config.toml
num_hidden_layers = 13
hidden_size = 160
n_experts = 256
experts_per_token = 8
d_expert = 32
d_shared_expert = 64
hidden_act = "swiglu"
moe_layers = [4, 5, 6, 7, 8, 9, 10, 11, 12]
router_score = "softmax"
normalize_top_k = true
routed_scale = 1.0
balance_loss = 0.00318
balance_bias = false
router_z_loss = 0.0001
n_groups = 4
groups_per_token = 3
shared_expert_gate = true
init_std_router = 0.00604
lr_router = 0.00165
num_attention_heads = 2
num_key_value_heads = 2
head_dim = 64
vocab_size = 4096
norm = "rmsnorm"
norm_place = "pre"
norm_eps = 1e-06
positions = "rope"
rope_theta = 10000.0
rope_fraction = 1.0
qk_norm = false
attn_scale = 0.125
tie_word_embeddings = true
parallel_block = false
init = "uniform"
init_std_qkv = 0.0329
init_std_o = 0.0368
init_std_up = 0.0329
init_std_down = 0.0
optimizer = "adam_variant"
learning_rate = 0.00186
lr_mult_o = 0.725
beta1 = 0.9
beta2 = 0.99
lr_head = 0.0133
max_grad_norm = 0.5
warmup_steps = 298
schedule = "wsd"
decay_fraction = 0.659
decay_shape = "linear"
final_lr_fraction = 0.1
batch_tokens = 65536
max_seq_len = 1024
doc_mask = false
train_tokens = 466100000
max_steps = 7113
dataset = "wikipedia_en"
Below are experts of layer 5 (counted from 0) of a mixture-of-experts language model. Rows are named router (the router's row for the expert), down (a neuron's output weights, with its number) and show model dimensions 0-159. Each number is 128 + 24 x the weight over its row's rms, rounded and kept within 0 to 255. Numbers have three digits each.
After each expert's rows: "raises" lists some tokens whose logits its average output raises strongly, later layers aside; "comes before" lists some tokens at least twice as common just after its tokens as in all text. This comes from a sample of Wikipedia text that the model never trained on. Tokens count by the router's weight.

# expert 64
router:132121159134124100088089129161131171122157214167148111116137114114083155163137095126177144078099109166115156108125088133099167107130109130103137087125141124152138120113142144117090147132127093157141159144126140133107122099129094144140115122111145137117163155122135103137130123115125155133160148136126115146111138101116114155171137153162101104110085155120148117180114127161140172078133148112145080137095137111113155123124138150114139120089105131151158152153166160104140126135133160
down0:148175116129148120112087142149149141127148152164090128174122102142129142121113130117122074131100134179133159154196132132140119128149092114093094095102125118179114109086130142172150140097170131125088128121142131129120141084175153144134151115156117140121096119108142106162114079134117115124091162117130167135160111099104149156143148153172169109116123112115117131131152114135151122141122152157151126124082118104150162093115157154146138174103133141128130088114099130134113128138169112
down1:110110126116140123135123111091168134136086130126126133104115148106075084144152184118164148114116128157131127178151130104134142141163100122119185134105086120158148116126129140141120118114120146101097134150155093132119097065124117104155158135115111141147149110154110107140145123102121164124089125103125147142186120150103090171132119116135118115133167150148131136181152141127185105107155098099166139122125138129113151141132171144105084137104107187093137106101144173123109118128146134
down2:115129143142123105134107140145174125170121113169130148139119138117171170128131116135149088188122105144136110128127104091148118100172098133131100110181132147124104154074100146109130114120116162118132127142123144174125128146138097131138114141069100106132143137111148146152113128098120126127131137137112105156114138130137102114110164109156140110145150156121146150133115127141174104130134133150052141102116158133134111197054129127123125114089120144135099120105153118100158184151120178
down3:150116141094142106125168108105160091117122157115138127101103148092136126148133124147147138098132128146094112171193125112096133127121083132153133127119075127136128129104120127091131136113157105123094156080140100137119129117127144094133178156086124082070126121084127138083160149126183153154102109117157111163142133121175155177124135152159165087090110140089105122144121156131156109145143127086119135119114145102145133111143136135134106137085108136122126107127173129132103138102104148
down4:129071087121156127159117129152109137157128096114088109148144170097108133085132143125129147153104120125146119117130129129115114134155160123092160114146160108120106157127116159138109149157123118173119094144157108115093137129089123097120087089065134157160129148175122105144130137127121162119165125131161098117117154142136110125111113082131119183145140100190139114109173149155162169108165096144099156151130121123151091147135122124116122142122121160115135116115124126110123200125161143
raises: "of ", "(", "for ", "and "
comes before: "of ", "in ", "for ", "(", "ard", "Festiv"

# expert 108
router:140103116106091087097132142143156124096158158156124120108098146105139130121148103103117128110130106144107155124113126144116106088124115109079166096100141147128160138108159114113126125143117120144157118165152139139097126096147052121131113147133117088140149149131098078144161141118123168152171157136145160098125151111153128127136175125154124117103121100107123127155105090155117131074132120114108118118058138140070161136098156162137088146122117079146120112109128145098130101117106163
down0:117149123177105163143076115098089139161156130100143155163152132128147127122104143109125077108158164125133113142117115146106175159165140130155115117134121149103116127089129087136121109121122157109135160111139147116109116151138155112151137162079127152146140173106135104094107113103131146113123127154172122107138152095115130140142055149160151152114108152124147172086127151145143093111100149148113137124119122095123122129107076153107096128167130141173121125075112138110105099174111113
down1:136135128165145106075127165119119114110144135101156161116150112108099127154107088113078095135131153144166136117110107131106149140126088108156147130144098159103138146107169115125130114124163133144172126137116152157125111121158119130133185185141135145133121051109124148151120128065146098105106133096117096183120181118129107109126114123134113151092117163111101125113100125094113131137146080150119133097102086123161150128148150135121125115096136095117104148158141147143124107117142172
down2:108163113097119122074108137127121148144114125087125131144131165127124129081123111104105111125127109150138154118096155135110135115137110116154132119159119122151166098108159137114125134102138157112193134151087149154169121168128122099105115122119121166111113151104205139141142092114095182159099129133133136143122102113149107107174149135150137118113122149117087147129152130132101096116146152148140147078112107146157176150160129177117120146167112062074106135125133122150116140117125150
down3:130099117144155120103120134110130137152110141161132167155148193140146112129122111108103118110121134100129097163200097137169120170127169153146089103124116163137143081127158140153126154167116130120120161103147074141123149124058162138119114130155144125130105105139132105152144127160124085145128085138113088119113112143149125078121178113124127096115123130142137105147122126156112104106169096156092122155113152103151126158172122118109120136101116158165125130142134131168144157136110151
down4:104061158143119142114147107120141152143134131095112141168098114116105146117118123086091121102103039144169122163139142162097131177099144095116108166141181145157073104135137173138114136112126149106112138131131166129098134103092101136160129115100152101151159131133110130113140136134113060128133150140116146139140145129136140138093121139143110138128131097093119158124084152114153127145091147111118112129143135126167110103107109156130131089107115142148103097131081156111122103127108126
raises: "any", "uck", "anish "
comes before: ", ", ". ", "-", ": ", "y", "\" "

# expert 130
router:134136151152108123097118126153174145120139144155158123143133154128120136131209066139131138107118128158120180109156119144101112095121138119092131075116096147134180133126130133107109154124104127149144154167152129131132142083122067121126101115102125106105128175102152115155169124110146168121132170160165136157130132085160128146125128142142146129103121127096166092133143120135148165065118084110122121150104126089101131118084148117117099102096108119131160124109147154128132120141118131
down0:096131095154133148116071128178161156129139141097123131155089100139130098126146129135081119137135126158112101090157154154147096116130127113128145109118151150138149155126151120138096151147105132129153130160102138157136150159121152138123113113118124204103145139093142136150094117112070110128117163115118119165108109126132088096127100086166129169138149130107156106082120155139080180154146138145127158137178135112108134151106125090104137136127138150145141132127095078138120142136171090
down1:139138115120132096096118145126139127116153111143143118111144107152115178175131104135167133118147112109140092156087134097111122119088143103189161168145141117169124119135109090111101165136163161119135138076156122122133100054111111098122125123132158126177135144152118176146126137146102130147147125094141119112145065130146110102158156128119133124086117098098124161110079147117153145155161147146157109159162167126131139102120139158089145148153153111142102145111114148149114140126111109
down2:176163184099173175116133124085124121173103114128124092117108123135147077121088175150114166134171128132116135129135148152188152147169139175098109155137151123140128118124140143139132120134103101144077151146124120149137120111120127124103108131136133145110132109085114099100126131147113128113137168091099060137148121156129127167122150116125154150128140120160134148117133111138116145132171119128157116117139100128151146144080119144114107115146116114065160113124123102105088139153172096
down3:119118121116124148161120163132122133100096138092125122119118122090136105097138114103118092110144131159124111119158161167118063133097151127134136102095111172111145126105171158137142111109155131131134096133099101110104146082122129133115114117125164108129107148150142161121164124104118141084118142140118143159161125144148129137163147137146120155127115125106152124098113097156148152196151089116096150121212107146163113139114182124097161156090095140169143146091149136129106116124164152
down4:149142173107151133095149150144129127144127134056140109131081140123170092137119150143082131144116102146111137146146154133128128125160187125138096123104174137123110147123154188135114103122077134139109123155109082129136120115140133121096126123105145116096150139122138136133132150121129117069120159088126130130167138133107082108123153116147131161099123070121092157086136129149123148160110127135122133106176106150156125137066106096097140112151103099104156124131117114116115143187140138
raises: "=== ", "\n\n", "== ", "Since ", "Other ", "him "
comes before: "\n\n", "The ", "In ", "He ", "It ", "- "

# expert 181
router:133142143166114115087081126154184152105157175145133124140121163107104145123154045114152153092111102176132194100148117138113116102093135109085137095118093162145162127121138116121123131122135128130144152162110132110126134097126103123120112119094119097124125155107122129133152130096144176125127167151163140137122139089158125149165136164137106113088109133081155098166118106130153148107119123114125109132087127099089132125091145116120112134093109118142149138119178146130129123123097153
down0:092138147151140135171131093114084109129146123115103133145113154122117146174114155149123097141120110089164194142119107124169135135144115121117127130105154077108132163105103161125116119149132091092093156107067149105108094134144099165084120128100143167118116157151156089117123121141131134112153173111144118129085141109142117120109119110177136114094135138131144145115115099163159142135096113076122132094112122173115134109107140119158154108168140085083130116129102100115100131103125111
down1:126137130079142079142134146055168150161138103152127121154100102096168099130139081133126112122124157138121164129151084141143160127128137137108128112176124098073121117084171111113178119131106169149127142154170117160152136179156123135145069088158119147096127133116126092135179151114099118144147136111131161129138133123079123120181157137137110102129131150159144127143135142131092132136134187136109116116141121117119138091133125119115113120131149122150152106148151115144124123148122148
down2:117095112105086055106135122125174141157152112146131136156120119143136121114157093149118096135154133134141135097121132115104083112133103136111130127146131088111121151117115103117114155075137147112142135135146086067163137119136166113166137118143132132124145121137094118131145081121161181157132099143126128118145135096138127112114128157106105125103070168131093092127123128099148120070124137148156106120064141075170117163143121101135132140110147109159112165132155116163143098122121151
down3:129114119117107107117110133142128093129144132123131138150082091108106127118126139138095128105137147110122149132114094087091157129165088149120152126142147127228110112135119108150148121118132123119093116139134133120113152125116090131113126131118143081158113136145113042133149091141120148172127125114109132140119138122105109132118094161121146149175089155115127132162130108125125158042141151136163116164066158125088109132107131123121095114149111102147141115124138109101133085154116143
down4:099092142105118099142122154110135138139050087156111114115101163117154075124130111133154170121145098130152143146112121153124121167144166116168128150118099129133113123106143083124117129159121139117114150138104091137140145102114145129118124161119159127102114141125154095138169145129102110127169088087077100140176063131139163105134120150121123135116152096147107153131163123144152161101094147134100119129154065138136115070139140137122140113142084088136124138102122118129129117128142165
raises: "== ", "=== ", "- "
comes before: "- ", "The ", "==", "In ", "| ", "== "

# expert 98
router:120132135119115096108098144145168140107128170156150147150114117101079166134172077117154118104111109144114162111106082147109130097096118108108157103091139126142160113129165118112101136109132124188137156165143143114120132096139103108112108124104113111115127140106140077153179126089138171140129188148162145133115140087160120152159150144157134125107107134098161105150092109125171129093135106122118111178081131129092139122105140143140108099094106113125150167130146145112125139126127148
down0:086126130087195127140104130157135124170100126123127139146146144095105144108121146156132120103156122131137115156077120103086141124175087129159129095138140117127069117154144137165139149137127133114087124113128133114109151155138138116161154106173141122134132147136088142144149110112138072155144117126137120093063158097118129138135129111097123111131151186176112125123123145143132092152125140146145148126164175104112076163134123146144135145125089138154082101150112101090113105116152119
down1:123137146101108151119125113117106127137162123151118114134132118159162107107129138159165118139154159101134133096164117092119118115119109133158144122127144113144100158161128104156128150145112182101122133100149124096161124126160103147114122148154150122126130104180104135139112170158124153146154106076157121130128078137138100101119119123092131097103138131133070148093142134134104136118155171106131163140123171160159142158182176118113080154142151100186113130121091133127132109143090070
down2:109106082147100164174160142125094150135123137109115137178127107082154136116165134148132122128145123109143113127140118125123138142130159169120126144154162155137164105092123074118091173162148114158123115108117083099146159118159140183159096162170147124173089150138130155175155131103148160142160130118113088139146148114138138099121107115151111097152119164136106101134103172133112140134106136097139153118138169116138124180142109165126130123115107092120142146135150151148090100111124129
down3:120110109145087088148143129117109150099088102129143121178099135137160129143098111106096133091145102137116159106086137141108084177162154158132086150112132166117124121129126109134146117132159144090139103127106133179141121115136123136128115146097192134115146101136161121176146164143106166175098142163127153129148131096113117156107095153143180155127144125161133177116124128125111135108119110113142168115123078112103127081102093124113124110144161138108116119085125126098155133108128101
down4:146103117152106121121130108139095147142099136168108107130118153143123163180140125101155139127137173161105149130124142146137132141091114133140157125112123143127143118145113099156103099141089159069119138120104104113101117128150116095205153141121129138150158177130118152123126102164139118117111111158135136127135129175148162129161152126094121144142153085140112160113123123115160095135146145086109109134153138176074116132107125148121147122128140165099164133100113070160129117127207147
raises: "00", "000", "performance "
comes before: "the ", "\n\n", "The ", "\n", "In ", "He "

# expert 83
router:121170131159141096116116151135150129117146163155158102132104159123110132146177114098146098121106129189109183152108094081102113134091136104115147104109123140174140155120184113132136098149104116123123141116129115139127121084092116152096108118127100113119140115119149103123127121105163157111135158140151136131088153106163125147169129151140114126095088136134155110172110106138133177057121168131152120168090112119092142161109126122156112149111122105153162150111140153155131110124107153
down0:149129130126089166106163161164160160144152130171102088150172128117099186053101132133153102136174128108116159134147106077127099090117134117105116126138174142127150099119150123116127152108158123117124179146153151152143123127167118134155102152167108145104111106153152151148110116157116182145127137180147144122113107132124135121138143090128136124140160126127113088109143112149114130100116128168133094146136152080101138149106167112116148113102119126095127132127087139155129122160127118
down1:149107082130188125101164142124143123169133171113145133137127152107131136123087118120150110113059137147140161136123128151175142119123092081118129099126119137158145167156123154141142134132133120090154137145107125153189148125113126124091127137095085124110161144135161108122060131122103160129115098117146150107123075161127115117110149136146125122097126116132183125110143115140135188138136143138104141141157160149143108098154101134141123130139147158128158103109092151136177152101167109
down2:131095119166133113130151151092144170115150111130145148131137128125152122134119127127125146136098198137097152107134143102117183108113160123075062100163153146113110098113139135147128121135139111118159114103124113114155130114097098096135134148111145182113163115112139103163155119107128164135131128078053136122131117128124125124131140124087135121171160106149110109132162165137140111127122100132122049165138151102126143147093091146134109113132120099137149152129114118157160153162099112
down3:102091136114135092157163148103149111085092107100137133144132113106150107125175110135124099173153100122135113118135127150113135146126136118143165121106118125083149131137093128060082120124138125074154153077102139143127119129092104077183118115133134127149151111096110163096191104155161140135101123147124107158151152095123171126115129153093133117107105119122122143109111125143124091173124113145076129144112114068081140128134135151150139149130129130117147128105134130157119085127128144
down4:135105095167142104121135148106137146141125132122127119210110143114127148080144151129095109107110143155135069158097155162122132132107111166115134135097163145161111110096104155134118134137140137112114144142170123131129152147073148087136109093131163134145110119079114123112139122124092112088144112113095137170191141174128082120069130088144134152125159136141119111125138123157119121123137120129126119116152132120152106165082078132099122093139110127155151142140124099120138160157154150
raises: "; ", ".", "\n", ";"
comes before: ", ", "-", ". ", "on", "side ", "e"

# expert 174
router:093117092148103067103139127137151131119131189188159154152092158103116151136162110104189122149089124126091135122182110114106146113115131140104139079115108136144124143125155144142101106115138150149157130123161100116127110097126115105123087129127107118139153133109143096145152149137121176112145126159147150151078136092154125133164124174123139141086076157136151115144136097153115151088150153129117148125087137120076126115110160111137128132081100120150147141099122127137122144130113140
down18:152186135149112116143104135111100100115110130151141141112103100136112087124141152134156150113171096121112123121132133102136112126110122154156134117102139115089156109084127094110139132122133139087100151171105131116107122099168106197131128123145085154139130129160116131173129129128115132148143108124171108156128133123135159152110183175141146073149119138106125138199126118119148159074075130149134152093126124129135100144166150129117145127101125164138114121174137158133105074133105116
down19:157131163147069091140095145122161145120146122125117143142136123107137141128130157138103130122150134106122094110098121166114147114088114111091120140140083124116149132122157169124155120126103112115148141133096173114102128171114126122113117063120075146136120125115177142157159092153150176163143137129105126090113127113132179108132073055092149106114152149158123126124112122087124152138127127134113119140117136084123145140148124163166134129117110124147103118089084112111174122098100145
down20:135120149110129094143124174102162133137115124108118143120113128154114132134130117128143147159158130124122093093163141102093140118137096140142106154160113158108139149120142124181155155080095143143158139100117167111125090109122072126114139099141148104100102130140100162127152120088193096113127082088149155143086155151120110125111101100165150093126131155160137171139170148154112150140154117159110113140127142087085147105128121115157125156091141162117101147146119153083141134109142094
down21:120164167117091140144090078100133112122101133096160111132153101176166143122180139108117124149150132152157116136142141141120095132126156118112154170102132107137076155117096075118123151197125100115096131100122135140111110157099138117138122120153115107160163123162124129112141106159148126127161118117112143159135130133143177104179159102143137105112113111128171095124098077148130130136145128125149121142108139139129095154119078087121096138113132090126141135116131103166152149081151131
down22:086147149099162154137107163165131189139115158110103113131124110147116124176150137150123164139184126140113129085110162109150159176144178100152138140104164120120114114126135105136148121135163127152089089150146118120145150134163114184133084153114149132114154098141111137085093092145083146105097118110089108111110111113099142180113133132146124136110104134146117122147074126112108123146137134100111125151122132109103106172127167151149117105146144154126099111115113148084131125097140131
raises: "es ", "es", "ing ", "ed"
comes before: "es ", "es", "ing ", "ed ", "e", "e "

# expert 41
router:109117128118128086090131154144168112132162165159161138121089136108149134128177092110155118145095092159111152136135106129117121118105150108085143087131099136122172137113133148142072145111079143140108145131114089128096108103163074109101123121119135132135131110149126090130153118106117202139125133124160104180132134087165131113118117143113122117111110123146135144182085087150114117074155143144121109159082118128081114133120124101155137107122111129128143155153121124116131160135108158
down0:128096117167144190172153094100096081135094117126159103143161146107128124099155129121118129136118073116164119131151128130163113121135156141141105116139129103178131139148063164123096135119089106107138133182095130140158097140122136142129119107126104118099141140140109103112138140110133125129073133124111131097147104118121143139112083117120150117102119159081131103109155135114143139086105141132079116123168102147143132091172115133152149142091117085105151137087124082134121175127133134
down1:108145155163113149125144101144129129124133081117135107167182151138091124160099099130119095090135117112160141124084145140082124129121191146136145150107160109128155107107134145097111090132108157152111155130136166133124132112150149159151102140153132163129115136131141113120116108156120153131162137106129126107090128132157156101128108149119096132114133117104095113121148134157165156154151148129099173083116123092112087102132166152125129167110071135148135061119117084149116137140081162
down2:142159159107132137166141098230095144101108126137163168125115133108114154132147126161136182104163096113106104150136126139159149140107126136137128117157152107142127134119122144133151085130092157151119141128149153120143104131175106104126109112183130080111138129144139130104140121123111094110136139119141138119116142130102105111099137133127172108104130078125121151151149111137087132152105189172133110132185128129155118150148142113128121130134107170141139137134068166144145101118083139
down3:116183161133139134085116151171094146139118141120120173132109186146125150154122118152106119120108098152135100152073160167123162146133112112162129129131121113105123099136108151139119109100135157130150138102140102112098126152134160101116131147142143146127117098124096145123157121108120100156144122113117150115208155112091126127120082146187147133101123123121141110145125124135109092132149111104101119150076113112096085189122124111085110112146151109114147097138120155079133104111139162
down4:148106121101135129175117130114144119140098158131137140087102120144129112130099151130159207144160129157122139100175123105146109079069120112109127100092118132117130142115137144099133187112117151132134127100144097204133113122172112085122155151134124135159087118129101102153060115134097155120137101124147073097146116131130128161142146119116119155144124099141083111154130128126121147132104113138104131169114138131100133162135120151118156100104121158094116127124109119143116139111175152
raises: "es", "'", "es "
comes before: ", ", "\n", "t ", "s ", "tion ", "'"

# expert 90
router:124160134128118113115114121162166165135164166148161125144118130148132151105169106128168160112131094148120169166111117140109162091131168127097148119130154120154147085125149110132097100086131150138141146131145148140136112099113107115120101126094145113116101167083166092157180114127156159143109148152173103144144139085128121153169136142125129095131110109136160139138127127115137138051135134145106149166110156103087131176100128116172108145108121089158155147148125119142143100128146146
down0:134111130120135138170108105129107140122111152176119155111125127139082135122100163152142112120137118130062109149106080092144118135156081159135133108112119102128126161121171149082123145130136125075082170119121106173125100131127096127137162093178130103139152119149144107136118094163093122129139134119158122149121124124146166167108133100138158134148109134164095138147163142139163184144102112116102095143132102091090129167149141117132162151129117141139150099095111142079138135110142158
down1:079148176124160131107118109121123146129100109097093153131112159137087121144125123113095135075108145149109142178129113170127119125121094141136159118146081113139148121143164128088100115154146072132143151147133131133118115134123152068117133134113152141095109110139142104069108144146125119127133148152166129115156095164117097138099128139121145140162111124104133108126135122118120131098122137121110165108122096167180128170124089141102112121137150064161097116117115129061121163109165144
down2:152085120125120089107077085123162078083106104145121096102119149126127139097122112168147194106100145132133140131098128148111140169165096129118122083134148098143098124147122145171129172147084128180132114129164152108125117118115127128126147116107114144158107115135119158104089148146105172116101136147122123142100121164136158121137150093161166122114122120137123085123114134115122094145126109130098144110143126136161108163162136148121123121116114158124146100168162131100094185101135092
down3:074132169132120132128129116122108187123113143106127150122171070124144107116127152173122148142114076172125126124091116155073174138095129133121156124102139166115086104097129145186116136146124120156109121157115150097092127167139095102112114123125116122139139149122125137110102098118147107127134105105115141127162154133108144155175137169127166140162095162115130147102123106125126129136137109165123128116112149141120122061152069110156121146101129088097138129125131154092137118140167134
down4:142127133108113145141111132114129148123080169131152120137127182164110129097140099114144149118100159105104078154145139132163115140117111175124155135121135129129160116172091140159115166180126131122103092171135114148117109106112088137130176121147104096095108089166119160096126122115125150132104143145128120103061171116116137139107117162157135150126117173159090155115092118106092136089164122142102116126169125123117124130125114129147143100113151138140109133176128168161121134073147132
raises: "Green ", "Blue ", "lif"
comes before: "\n", ", ", "of ", "|", "==", "with "

# expert 184
router:139107103138133086077115128175141137143149152158150168154098167104139135125155112113140121102127109150092157110132103155130159144108152130081107112101116170179146098106125117090140122136119150139113140164161169148119143078135110111123076132107110123127156125116134108118145100133134159113156160121144110130081116074162138119135129153153135125086115088117123112144134122146128111081095134114108093118065132118048149143083114133099134133120104116163147141133139142142139136105128139
down0:200151148135123159147158126105133131151119162138114152131179116166144133143183138128115159100141164121093106117132141076159164100146083146111143107126123148125133114119128083113153160164128099135142096115139150108144057136102098086106114116162149133119148144118113153129119121167138124138143105130134079112129123115186117141109137148121106158120118156182162120194115119104105112119154138121138127100094164139137127120069142118142160137134128118123138107091121108098140122124140129
down1:122161113140097119089171100138158163129159131161110148139127136095119110067125118103156154175118140136143117147139080133140118119088122164088111145179126128116144103117136147112063154145153138145088149138126129165120141121169114118157115122168120117116152144127123111128170138128130146127138127134114087112167164143163129138152181127119122109146104066118112107140136122136135091094099083166142139081171102154144109099162101123132161130105148152131125152154124129142093114128092115
down2:139132164099143130141110154161194133138095142166130177138139113159125137125122137137168151121125164124092099089123121072158114131145169130153152103161130159138128146103068095108086116136132124153124138146110088150118146134081089097144122122136119111144120127142128120147133120097153181163103105129127111150114117152096140105164169133129142144131114114096132132157125107147143066110170124127148157143121152160105187111100137148090132154156134142139146120087128176129123145122108149
down3:118132124078115149137162129128144124121085088127122150100159122148133122158104166151144119135097133092140161189144125117139127147111118124177166150132127138139129085120100115093106123110169099139134130154140104147142091127135116105104098114198091104113089111175088113128113113136165123172136126139143108136103132094144093148165133089148100140117119191119173139139127121140156134189130117130138125117135137121097112121154143118128083125166136109117104121160110148101088163118112100
down4:106153107130165129086113147143192086147080143189099117136104119149099157121126087132154107085104157134118091107137165142173116157125138107130099171129118093153144114115112132140144142151108140101101151095135111144101126129081146143134186083152140122136176128082114159113123112172110144146118108078115136152161100129128104121110112152188105129102095127109097147119147100099120114115103150092131139137161133121122139137121140130144107123147134133080125137135140139156126139123151102
raises: "about ", ": ", ") ", "), "
comes before: ", ", ". ", ": ", "\n", ".", "–"

# expert 182
router:147152153114130090100109133125128155107150168184168137125128116131119173134159085112176150124113089157113143099148118090101094113078128129132127118120083116152124144141158123120113114131108137129147150134113132113116119082130136143094097107080152095117123163087125090135143126124125165161154121143171130128111142077131138139144143127127120114124085129087138107148117099110128158077139137145143125175088121071103166166113149143172117161100119137135165140162168130134121106148123140
down0:135126166063115144118152117113139092113151066169147150121093157086148113142133129145144133117144105138129114119135168095115129146110124080118166134111118086130162130122159185126129176129097137118172161150135136118099102103102114083115115161109103123100109106116155118149131131150128143099137123169150129157107127094150127156116104093173164097155090133114134103111161132126103129118124158108140132125115126127130138107165161132058112138127145147145108125129186128121112113098121081
down1:155143079132136127120118135139188151122095150144124131173167130148146149146130121137109144126158150153152154127139107157140116133143085073074110082126119087161127161124072131114172144111102165191085115128122128141160096111137114146076125090139129118154114143103127136153170119164146112122140117151092148139124166095124120152128130154183159131089128133139115124120117140126127144133151107136131113114106091113165151135113139153129145132110163126119123147110094132124127146132203111
down2:164106137115153103076138116171094127127164127195133118139133172117155151094094109125157145145136135116120102091129109131139149091115132129164103107137143160119123141154121168152089125140153129130138153158169127130180120120085125131101136115119140118107188096129134124124111145150123107150131113128155125187120128126124079129122115135080142119122155114127115141098108152107097041126160149131166143146104162146127117102148099096111096125131141112142142166131156112133148126131182144
down3:134112142087140113167137130112148144137150123129175092148125216140142169134141112112167129120164147121136092123106099124102143118150104135173131095147102133133158165182101121110129131160087142144109079137159190134146095107123135128136171126122092156118157116088103128141091142127117126138143115100128134122102125126142156119124085122128183169124181132174089125118119147126137099120136138143125106148154113116132125125162116153126143142148116150106145104107139075172124140151149122
down4:151125144080133117112124133127169139128117109131124157172118126135103116178102139182121109075124103122160098133113068129148121098142105103158120129156119091147126126102142152156146149106126124136123132152131107117157098132123085115136156082150150151137121139107109143139105138104122081149074070130141128115113116156125127126112093143130133168107180138131103144112107127101122105173183123114102150120178133152139120100166134160110133114126134154083107129126088137093126103081147172
raises: "9", "7", "8", "5", "11"
comes before: "(", "of ", "and ", "in ", "was ", "B"

# expert 61
router:148155119119130119079127145113166144126109171143156106119123136105090149113164062143194153101145114145115182103126076146112103114129156132094150112090099128130163107117139118108114097149104099148169124151123138124091138074168090124112099137088129114143120146118125104142165120125149202142126156156149125147111135116143126166160119162120143127128090120121137102137122126113140156112115123134113103153079123130086167114111131137143119101112104108162131148114150140128129127141103177
down0:129118123120147115142065188127150128130117125141118128140103130106110119137143137134115136151157137090106112094179064093190153143089112145113106122141103185154192124144164110132130141092159142134090086119124114123131136132138130107177113111143157116122093147120135174121088157169121079133112115128134151100113129101134121103125151148159127139106122086101135142115108100123098117121142130130145119148158161181110127148138108192163105135101137137157122171130125135129132123128131112
down1:111127174139116097119137164114135104132167145128123136134112141157124112134185127147110092097093162090127132104159108090109131119106117124107188077121144152107154156129158142142131144132131116141138136111149122161126132098152103134156078131136146142071113143148105119141082133132135126112140135132149103124148138147119099117125148132192108109106131157106119124071113173122170151120125175085107104121133108156133134130109150129096148184176134133144117135125146066095139171142154116
down2:143095128078128142142155127078120163158121136133099135147154137115171135134104133146127138144141082081102140151109132140170149142127143171101081165111145081097144188097128103162154126151138129138146140104124139134073139160144126111125135133134118106117139129137127134089118119120127108096114130109092105106141124079125123133080202143119146143094125136129149143181142148133122142141076121108126153132089100120115123110172107116112110116143120073143120154181123164119158135136123156
down3:161107126145122147121174106102139126119101120148177110128184094189124124081119115144115138103161111089121162117121173140123110133137162101136113144128107085070085132124086121109152122105177118129138125124103085095131068132121176113097150136140115159164134128117152104141128114157131157087097125145099144137115136115129109157136110134133144167105134149119135150107137160128100130165148115155104160125141138133139139141185129081141111149152123116065123139139141114144151135105159135
down4:123106147117132108096096179137146129106129141174098139160096159149136163133165138148098111110151122106123129114162137087113120096058119111106152131167153148140126147160174095142155090075107148142115124139138151138167106137092156111133162136102159126078129148120148115148071149137143134115163161118112163111100085115119153119094146127120131112117115111117169142105137099143099134112145129104153142105173126187137119146138131156142120138113136153166133145143149140133128113138185103
raises: "): ", "); ", "=== ", "· ", ");", "Location "
comes before: "the ", "he ", "The ", "and ", "which ", "but "

# expert 141
router:123150093137131103085109130137174159129150164141140147119128103099100157132192049094133125091136077162105184135146124129137157109097137127095129071103110131129131144139140109112118099115103122142145146153145122103109121091140121118098088124088126116138156139127121114164181092131151172130114155142159164114117129093137108123164154157128132112121134119090143079169105141121147142094129128138119102157074106137099125151107119126116129120097123141144162120123162117097126124118114138
down0:137155095103069117154144133096090069128132179150138143148102107099117105123130124139106118103149132096108131122116083057151174105113104116106143106108163162106111143130140078163122146167145095116102139141156117103105115113108103125101149108130158129119087089138126084137137141119179121177168128068124170177119132138117125116154135116150117109114105191139122140123116105123157114107139110113144140144103135102104130107103116125123114112134159098149110139111118151129112146118128137
down1:155122150158097085118135140135163135130112143097126107105152136120133113082142110097173137128124105132147107141152147127088142125109147091138149117119118140136141152126173114124122128135055135130122133113150086134104171121084118117106082144135132086093141112117131163175156128119087151118149153167153100110158116150150105154136135151155149116084137135119118146114174145089112138141135157117110138132220086150154118139121120141102158163115153115161110128129179139133114161119126096
down2:140152105172146144103117149124117120124086153135107133143152093090133136129117111172115119159120122142085122162137104104127153141103142131155155120137168126178141104136147124097109115197111140145128165137178131116111096088094129113186138104131170077119105089157135119126158154101116135151146095133107157127155125135175133122139152153147150151138105117131115148126135131124134119092149101170205162136100142134157140146120130138116097111158145129145132140115154159138138133079093168
down3:137108145145134063113137109131190129133159118083150125111168145157117138095103101131116151120113147130151129077153166140096126124152143136113117136150123135115163134166103152158128096133107146132172117110134112122163126088146139107142086129107103098105147138169144181129099101131147142123112129163151119115114139128137157141176109120155131097102126148122147131132112137122109122224155155113093123129182155123170152111155113110163132131112105122152129132088167109093141126138128155
down4:127128111157138144121125119114138150131121079142140137110157126155134106159142101135173139105125117115132161161140149148130126116135143105122113106127127142034140145088113119128149099115126134139138147124122088135108118106119178145148098111117109131104133110142125215123119160111134144075120114123127114110124115164130134151171152092118124139102198087166141124110128128128115134198130109142105117086196117101160150102127149137094144152108093153119141131124164134120131173115130133
raises: "=== ", "== ", "==== "
comes before: "| ", "==", "- ", "The ", "===", "== "